Experts of a small language model.
Size: 9 layers, width 256, vocabulary 16282, 32.9M parameters.
Experts: 32 SwiGLU neurons an expert, 8 picks a token.
Training: 286M tokens, 4371 steps.
Below are experts of layer 6 (counted from 0) of a mixture-of-experts language model. Rows are named router (the router's row for the expert), gate (a neuron's input weights, with its number), up (a neuron's input weights, with its number) and show model dimensions 128-255. Each number is 128 + 24 x the weight over its row's rms, rounded and kept within 0 to 255. Numbers have three digits each.
Before each expert's rows: a language model's description of what the expert responds to. This comes from a sample of Wikipedia text that the model never trained on.

# expert 42
It responds to: Line-initial hyphens before song titles, offices, or species, and pieces of personal first names and surnames, like Michael, Eil-ish, Har-a.
router:142131120117140100109118114129091107126107172175106163120139120114113114088156197146136116181090085114095120139114098111132158161122184133128124120083144166137147132111094168115126123119094168126127126128165143150122117129148104158129126132140070111103129130129084110116137187133147098125129130151107127131160119141140107149129092097145149087090152152135126135100086136143112135117108
gate0:094139107140147078134124132113092130164166136133138091117113097134143190116169136107129106143133113128140144138113118108133146159167142112140144134172104160132129150121117129082170091142132119123153078109182210101160104103121132120101152099150120088115135176122124122099103146131126099132125109135106134082153088129137109109142148155156134066143142114116094130094163146099150109135095
up0:170146090124163127165130117108143147120108127137133161128168120145145120126144103173141145172182105072103151098157118109126118108098118101141161166099099135099163118113164127102085106100154130164159103120140160148121092125118145101127083156108138136122144129119129111104120116105095094196168166150134146118136124099112119108110148085102143101116137122114152119135118139129109143120117
gate1:118136088100107152140075123132072137101140123164149111106095118132115131113133117115176171121128126178111162121089115107168120170157120142166135167121118125123101152138128108100109100109163131142112140120093154156118113091118164121147117125150126114155124117126083093120141124111080169132145110105126124125109132161066169122137157097183103105123161132113111144122127126087163127160118
up1:132103163110148130157135143160130121088128136131103144119134087155095111114124179133125149142165091136118126112169109117161101137137121158161128164112165118127111125162174121138147176120133138134154139173099112121093150134153126168163141115102099096124097150094108098119110110133119111133199125147173141133110103077113129101135118109107124159152149137163105145116126139092157166142156
gate2:149157116120143104111117125103124173118080128148082112087124130138151164146154136148163164051107133113094095139150104158104153131154106167109129167136162128127125126116123062115138155149137129124124145120129135128135120108121140144162158128058104138091104125104116131138161108076111098107102124143145148106094141107095110131094138077126160125125116115106155144126109152110142161128099
up2:126124110113121130141112125120136157107142118134096079108140107102134177089175102152125138095087089147108121149135125142126156132159130146137161169145096101148126139140144131130125162131139121109121151121127154156119116127119124123190169115052076137108108125108133103123129142127089096123086123130130186145109165153132146127131129108151147092155134119109147125143143147115142137131146
gate3:130180089151121100132115092125080097112155104123166150147149109172121125097147091157139093119078166147078146146133100158165132134153113136133144106091137124158147115123142124120132145140156175157144136070132138122168122120124099118119081194135128115124146134164088129120109157110113148110137096157103110089113118119143141138105116090165149137108146157104079142125140164189105126095097
up3:137164113127145133123099117113138108127168112129154160116117098093110131093144084130129122158093185103072148106164106116179137118135107170159129095086113126135128149140156127105104142166089144141118132095122123115139142116080155108169104173153093135166104130186107111145091113151095161156126119162095073127125162134176111137120122106155132119126106178108076105100120125142085116127126
gate4:155141104148114106131123168097114124136114154136111116132142130117089154163114096164101145166088134125160128122123127075098137156129114123116145142155146139139118127147121108130092150149118128163109129125169111116120112112137138101161080142146142094123078109126118151138160175136132170145127127125186143136066112104107115149114114176142113108096089149110115139147122091115131113132133
up4:136171085126129138142157131161155137114110167124132145104096086109105128129095117166146134155090150103151122142154115121122130091160138115116176137141136140117123115142118119123161162093103122160074126144166123131106155161138121096158136154126139124127126169149137124092142117161156119087158170154188139163124111172121110139104138153152099115104057132139146107143097141125110106137160
gate5:129159089096113099122126128111101095096101124151131136163167104157125118110117123151136108117112113103130142145124126139104123115090128101121121101105135126104132176096162107152136149088126166158149114146142141116108104121129144138119130110105065097141106089125146110173133076115159068137141134111125127098127154086132141117131085144137179136110127136128168133140109121139127182082150
up5:153144206144145145143136163156158148131140103099124103090124143111146099100128138090163112109141146112126087102161135098118119149142158161133119135072122148106146097133094137123109134153084105081116122133141113087155165121097120130155123126121169108134102116138138136099106162158105145116186106137156130156125118176102138127105142108097095091127137106088135116104121116107156106157118
gate6:128132110135155087128148150102129138130102128156135118144145182156130090094161125178092144128121137132145153142140164157145100154123139133116110107168135105130112116111140113109122180096169094128156136131151132145096111099135134172103174111115140093105127130084134115105114125134153152112114125134111153136111121083124124160103109087141142143113096102108143117108145116101114142161112
up6:118128136120157125132109118153100143115131119150106156140144108139106150125153141142163151099131125137151121116121119151098130138122132124114107112143157093121134166123147091074121165160146082082069138126128102140102154116142132180122105100181154108161107090144091125081094128146149134140131149125123117121140124144087128114106122133158154137152154076112135115133121124145132124136124
gate7:166155110092159129142135124102156131117086137111136147139110148121198147172128173114114140157154128117072124137140104109138131174111114181126133136069130131141155159102114120091128140149132165184112128125131128159110116150123137175111105097121121158110156124140067120095166149105109108119134104115137097121167100128099125135146134117126129121133140134157157105134085149121115138145152
up7:120138075138095123158115088155106142102172139146122122151107123145105113153116087118142143099145153120144153156125119165134205122180137078175097124143093101144151090111135158133171117104114171086154154101128109109147124114111137093162160177063132142165118139124182109158109085162179113122114143155131127131089121147130162149175140099107117142159124109120140107122113123130164108119156
gate8:119085152156141121167137117147161109107127163120149132131124128112135117165125151111118160116107154102040111126129128126134122108174158128127144093131138124113071118132128113046090121114128108100093158113141128150159109128128121100146125094111156114099123143109110074138134108139112117113137086159110093169078105108138118143105095105117124096152137163146137115160155116110144095144149
up8:115132076123158119116103115136104172151144130129151111103100150121118153164118154144132131108161151165193146139116162176122132114124168174140121166167137141172182115133174128153146143141143140131165121144097113116107130117135109156119175148149158163091148122152135141115149104162119163138116128115177137096184152114119182116114124134143111113138114135119107165134142138153122182129143
gate9:136129136126125145142089125110144130104076124164071142100130097163149170109104122110173128164099141142091131163125201090145149144152160121080125120112126143101165107138090105136154067110113139168134158115085112114119105164123110099112102132101094127131116157129145126142107137150138120131121138145195133089110157155120139065148123130118169094156133120139122136168124124115108126139149
up9:126136132105147166151141170127186181111098160117095112146092115141108125100139157139097163144126098073120157122085144113128141136112144145112117110111120099164145110145155138116129151101129156111118147156182105162086110130116137117136126158104104092149143146103118122130121099094123121082174150113115168123144115170102131143136056127152135092144110119113178116089104129124113102153122
gate10:126141122173086076141122116159126176082151133127130134122148072146140163121119153151118109131143127124100099119152121134111147140111120111128123130115105146152180130115114129136150111131143100147132158117103137125137125103123129112120135178138113128135087070142126129098138148149140089134166129139131122128161095157144124133077130112084103110131162127082112128123123169153151152185124
up10:142152146184127132125117118111123137130124117124156149151124085109142182077141112136132100140105118138116123106106105123125133143103123137134105095139128108152144163113167139114140135139141125145128136119128154119141131103155113127135135142141108113132105102116113129147166158163112110103103115099128104109115102154155074107111140128121138130125164150139123141112144166112116169157133
gate11:113104118171105097114135139158120091151185133108162149112139105150134123125143075148156127100160166125106140133078129117120118126118112091114135167091121075129058137179137154126161126112081138146109125131090129116118134134104110126102123141098125107157101092160150108123120144138123129096117082138132095105134184126159185101141074104125139123125113126115149086143151138121131176157106
up11:110126138134147086132112143130116172139142164107104138153098108113111140127147114158134117132119069131131129148152103138127099145134111085137119143174117167143129131091126078063131075132148113127128113138177122150113108135112168125117113108158129156158176167116129117109146110136136121099131153131121151124124106156140142174136148105095143102148172104098129139092154135132100095142088
gate12:110123101151176123112111116154136170105142118122123141127119107139148123152142146125146149145149126091113096117124125136083164122169170137118076117114117134104105138103107170115133122094129127134128106092108170087106149077144147116128152113122121130195117123160151144161124177144129127067121136112108119117161118117142161127121120151176160146108152110116132147134159109135151113152153
up12:123144112127143106122116098093131127092166115152096109108144103131126147116118155129147109163140145130136127124150113138103153132142154128120144103122124114121139138094097173139123143132114109108104110091100152097119146108115141090123156165159109135167135122131117083148126173150127155123147139136137114077186110153179143090097153135190157147092141110141166085130160116144191111137161
gate13:116139147128171095183154124144078152109129117117104141092117112162105156158134146138101103131140087132103136109103154112089094132136103109120150112116096102124118160124123158118178110151131155129143144113121122134111078113143138152094145162131102100110152144109102164121175124106152134094154169111138146102178118085149139177120131084101085117125128118101120117116135102135139146120125
up13:128161200105179097147156136161068126102155124117110144093161083152087139128126150147088116100132096140097108103107142152103114166112106121132139133090085117141109158121097170124146160178123190090171129123123111117122103135139108134103113139159112121117158126120124151139169136124119122095159143162122110106198106088135098173097136089121142115125095147059094122105116113145133149158123
gate14:138120097131183104171115095132110104129117107136136141130106147159069115114107132175160159111127171135143128107121107124156189132133112130104146127105151093099152119107143124105122148116106135145120106158168142095124134118157145133096149119147110110134134129152091095100109155148125099128129101148114142083142114091135145177128105119180158125158133097142120127152132125120158097141101
up14:112111119090139091150113091131117107111117107114146127144119127127134151120099117142161141082131151118156095093109103170166147124167112121105143108068123136102104139135112124097104139136102167164138090117157138095116147143167136109130108108154129124143105131166140099117145150184105078109125125116127110069126117104120105112116122137160148113174129095130106134150116127080131121163096
gate15:126122154110125159146122162115109130107091145139129119115145114110148172147131104148161134142160086122122159114149154127083168172147170133152124120104086117103144161104184132135100142127134115120106165123128171136113106170119127138157100177087110092149104131140065119131150120148089107138123130173087121098118123096155135132106132139164125134121130109127121078149122094089145153115119
up15:142129106133046144095136099103118133149100130104142098126142130185152134123128141121164137097127131142165119092157123094135096164128129096135163104117178149115124089151149148098113147083131114112124117108118085145106145146176107115115158099095105112118120111112131117067115108144127137160132140145119159146129142091137121098141148133090134105149111106167069142132122138122119117096087
gate16:148120174125157095102147118157140114138113169116127144130141100163124104149163147098111153105146121109106147115101055103093113177138161112144159091109170107129153097146124153122134118099139129157130072127142163130139101135139116161103140104101149148131141094153118109091153178092147132099137103135122112114166098120094193128142128153170155093105117174111127135124114102146080117114126
up16:154122123131144123115131107151107162156096154118161136148146084137135123164101144127102135098127152069100135156096090098119104184128164131150173082143138114132148166156125155119152128123165111154128110109121156109115107151106089145126119094108127102165115091155111116082139134099144115103123085144158096145150107094102154128108131156138164115128123161094105124109155117088096115159098
gate17:146177169132120113138163108138118165105148094141116140147135092096119114162137114150154167123138120136117157123113136086100105119175134151122104171121093136142150128129120103115139113167118102151135147137086155111145166135156132108080113155101119165087113082107106117117149132156113108090152094118147104097118124124092139125120146125137135117145140086126191093144132119122137104099115
up17:143130154133126092125145102090125148073101103127099141121190129099095087125079122101137137139113119128127116117126130141146134142141118120119090120114113106146150130143120107127142086153113109123142126121107128093137144187134108118089130155094109131140136143126145125147163130167131140128109125151122078118096096113162117138151152153119149101108160115154139103184146121120125083120114
gate18:111146133107138095116139143131120132096119137131119118115129145162095142089138115148115111086107127142105167125068118154117131098123111158096137150153115113117127147119106172148112143093104111139150128098125120141149151083072143100103097155152151156113122124146153119108110138098155132116115065098102116108071136154109142146146119106153158107115120117121129145140108128114104179149110
up18:104132128097154122172137112131147125127143179101123107089153086119156145110126124145123132079157124158113162126152105142171160132137105148114119150104132124118141109135149137091122139177077171160100129174097113156151144162147103132175139147154100147089124121134152135093121147137096140115101123118145159153196126082105155160119110126072102152141131133140098146111128102111112138112119
gate19:159102153148153119106112107109095141149130099161146149120061170175169117135147125131116137112093127157126116083119108118114141148132135177117124139150145090113135147144184102124133133106098140132149122141141128145119154119142126202135151116119122120142109103145085136125129131144091118110076060068116114107126113130120145079110100109133125157164119154127147130117098154094131141105096
up19:140134170138130124088095131122171148152098110124109126138098206125143148127111144130105170115114132145105110122101093101108143143142141160162101146143153098114126146163162134110129162114106140141100127141146112129153128136137132190128175146085148124169083096140102147153119159148149155072078108090146086112112148139138115092095103103136148110145112108153129124109093172125147115151112
gate20:142150125149126135154144150185134128177157140164142080124142137131070164159098111112127104126102143138140146120115117117096150143146084109112142087114138117133151106099125143126124120131137108108124114108123124134127099066151134103100135138114146109106081164129132126099169106121154092157172093142122150105147135138114158158126132128117157091123138106131110158132119126079168155139149
up20:139149131115120138153120126201112113198145161135148099112094097125123101137090131104079108129120154131105150132102087142087143141171098088135175078146131137095129119104127141098106124131113124105137102126110167126133074089126145116130142130094165161115109088141151121102142121128178110117196105118125134097126153136149144139136132121140154106111111122116112153136139141095149137113108
gate21:185135122053166123103112110123132078089140143105135157121143131146169108173156133143114137109109113123128169148093142131115163135134130095103108137101096144119075131120162062128139121127126154105151110127162136103159140134135125145108142135149114070132120111169130140135148133092083089155145129131072110103133162093090106153123118170091163150126174183108115137121097134112102155094116
up21:092134148132125110150123113136126128156108127122088097110119150145093151140124133179135080130118129111134104179144162158102083125105118127127139106185124155183156105149094103147099146160152157139154141100144090112144110149089134137092106171129100109105152150115136110144139152135159117124094144138118146117107139131141136194131082128150163085109130111140124152101113140099108099173121
gate22:144086107117139111120152109117117102129147110141107088138165082147179184078160143155124146158127152099117140147117114108156140094194144119149123159062133095114116134158122092154130124114132139162130141153122103150095141154117125128085144125070117133140125092139144119119108161140077174125128128167124164110178134113106081132124140141141129168139131147123132081149174120128098141180074
up22:104141165156082155147102151107162114121122143129165188117138161139132110150137110133138094141085084128132139146145153142127118152098121117071088114140077072134131128098078105104114124110154146115155124119114153161187117134125158144159142130120142113179144149149138156130128131126155124145105135081169129114061135097160152134127161071128107142121091128103126162151070110135130109124159
gate23:140118165169136102105128117110133094127205184191132103114163112122137116112140174149102162158147128081091144116122118101113176160173108110161125126148113114108173085202099118151132119131132087142152077111118163179121123085135114132137122129146122095070069107125089082148163149141140143127132127133121101126114113143120084140129104120122112150120121149120129138125112111113146117104086
up23:114110095088105135141098104117116125166149109120146159122090144162115104147156096163116152119088138153114144135117142167131085127120127138124108126159151103114130155115125125119123142116139165073129199124139107149173109094133144115206113132144180137177150145139088149126067104120138139113105167166124104152101131114109116139172110162136151098137128158120099129119119101154089133132116
gate24:129089128108182100140110131092114111161134147145137146142155114141129153124161142134105126133131098082119131113115086119113139115132134119119169119106115147134133145120163153140168128097079120139151108162152152142138103132094115134153172154152119056128155136182150146130119126126122125094100139126123155106078079118131116126155157170169132129114110173110154110120126141071102132161103
up24:108150115118101081131107129133125144097143084112134163093073144132150119100082077132131138130125156158132127130121140122154120160126104122112137161143134138147168112120114084131147167156103106143128100112132098168154145134122149148091125103107162197128061108118113105096115103160069074163138094159135126129133146144131132112106141140116141123166136088123139117108107141136170132120106
gate25:153116113146147124159119097119119096090138102133109123132093130111162117120122131109119151125105107088148123117130121095157140124189157164130083112144095128117109153150130118147150115109135097097090120133158145102130110080128129135113160106140149137095083172123096140124145137153074153125128112128138121155094088141171120126136123121140107133106147140128147080096130134126122107123129
up25:174143106129134146124119097115141109107135130145092131132164111139144107104112107125154160125167106164105106116113133147054154129182153106138107147115127119115183106113156105136155138135132137111102102127150126139099092102163109113097148149116125125117101096108116153139155121115080147121148129110144112130147129127146084135134141126107128121102189131114157090131109119139121121105132
gate26:162102164119139134113098142150135102119098149151131131141110097125133144130156137091126127106150146142117173141110167119106142122124108114121093128118133123112106117116098099131151167099113126140108130168111118128109081141079130136153070120081088150127136128112146144140108104096138126086151155060116150132127114097117117092123119087146123124144081134123130188121142129102148140138122
up26:137166135152115115107123138133172154153163118124178097057127143130173133124164108124126100148138131142143107120106164127159093132111093141158134134152104138071106121115125098168118163135142149117124151120137129125118169129116109109080144122121120144109069120126146102148157168140061126110127167164124095113102142164103134136107162111142095165141139144144153100099135111139164136144159
gate27:137118154081148137084154153134082146130092114130151141148120093127171106125104127127140147101136113142122127167127140150121125098141164097100135133180171115137145130142080128145095140145117115117156123123144170109147123155154127146133145137115142148122135159093114156145126104104134119142139148110139146112112123119073098140108123149140138122106194121123130160156128081128130109166133
up27:118099130091114143145164128137101092142122124077114140152159114149124084100146144145117100127139083154126129123122103144113093112108153150149143094095159154137180139102107136106131145111109151093112121138144123164126163141174122153121125132136128147121141130046131131124099156094135115149067139151112168101112120123116120140118139083092121148137137120176128151139117092117156149117143
gate28:127111115130117154155131140135100128159102136115108140101162094164124177124104155124128133142163140162110089095104133180108116139145097144102165113154148143144112149081085117155146116135118138122100115101150083125110122102138134085116092104153097147120143118143176158143125116170135149099121100134106117144132132091099122150119101131135154127110149129114102153133134154150134151137122
up28:135120142113122108086113146093148112104142124094128142141078120121115120117145140112100138137059139129140132142146108076115169057118120118126114107094112140139111109131158141109133144127162091136152187123118166134170130165149130135142114149131118088146097086153135108184149140128123107132151147120138090142103122102127162121102141162071098139119106126133138172157153105117134160103139
gate29:114133169169134127130103123103094075112126172141138120128117131148151105124132146149106172140141118179152136137154101140126117132156110127126133113112112136099108157064127149093120166087142137120097098143123163103139147106150108130062132123112142097096132146134074094118157203128108162155119103115092131128155129136075129154130112177129088166090104131162126139131106135144090134116174
up29:143122103114152149136106180118161125139092148164099073132158095112099112138136118135122181123131121123130088116132101094106135155134132162134103104155135126101147106141148167125074124147158136093135129094123149100082113136128115113140092110108108108130110155117124126112107142080165137110129103162089121136115122123141151103112108122110132177134117115118101124101091115134091107061121
gate30:143134173143103134120127107127117161120112114115109121139135121140116124138105127077115176126112157142090105131131154109135158164145100132110134076125137121162130120122129104087174112105093158121132124161095104104135090161126135095142140127120075126125119120116116127123157127121097107163073121147152105094109097152168145114110102094086130101152129138161096129130110121115120122089126
up30:128109092124157121106133143127127079102122088085124137125106147167175122089136111207137097158135116156169115117083088181168152124112161128125118122146135128135104137098118142151087118143165120110108132122181131123128191123137146137139091117132142137109131136140159113114106144127141138133144143122120155169152133076117104158136180125126146170128115114116152133142125150130097133097103
gate31:167155102098151139126153130141120101105157128171098126121123152160167122125125176150135131147173136108074133116130122136108138147155109114089138179117090138111170157077168170143137152178113113147163151150091099068144110120097084121137141121123076148133094119138117120132144103152127118136178145118099105144152120126123119144175154135139129150113155170136136119117131119122111130127131
up31:125148108112145116141137135102158124112151166125147127147151125117147129139142170100134137149155116120060094136144154083104148151106112125129132113131099140146158111119120135108115119157110133144149139120144114070177092104069118105135152104149084105170113136118074140117144127141122122120156168102100095197099154089100121168142117147142136174111092162119156141128110119088156158096092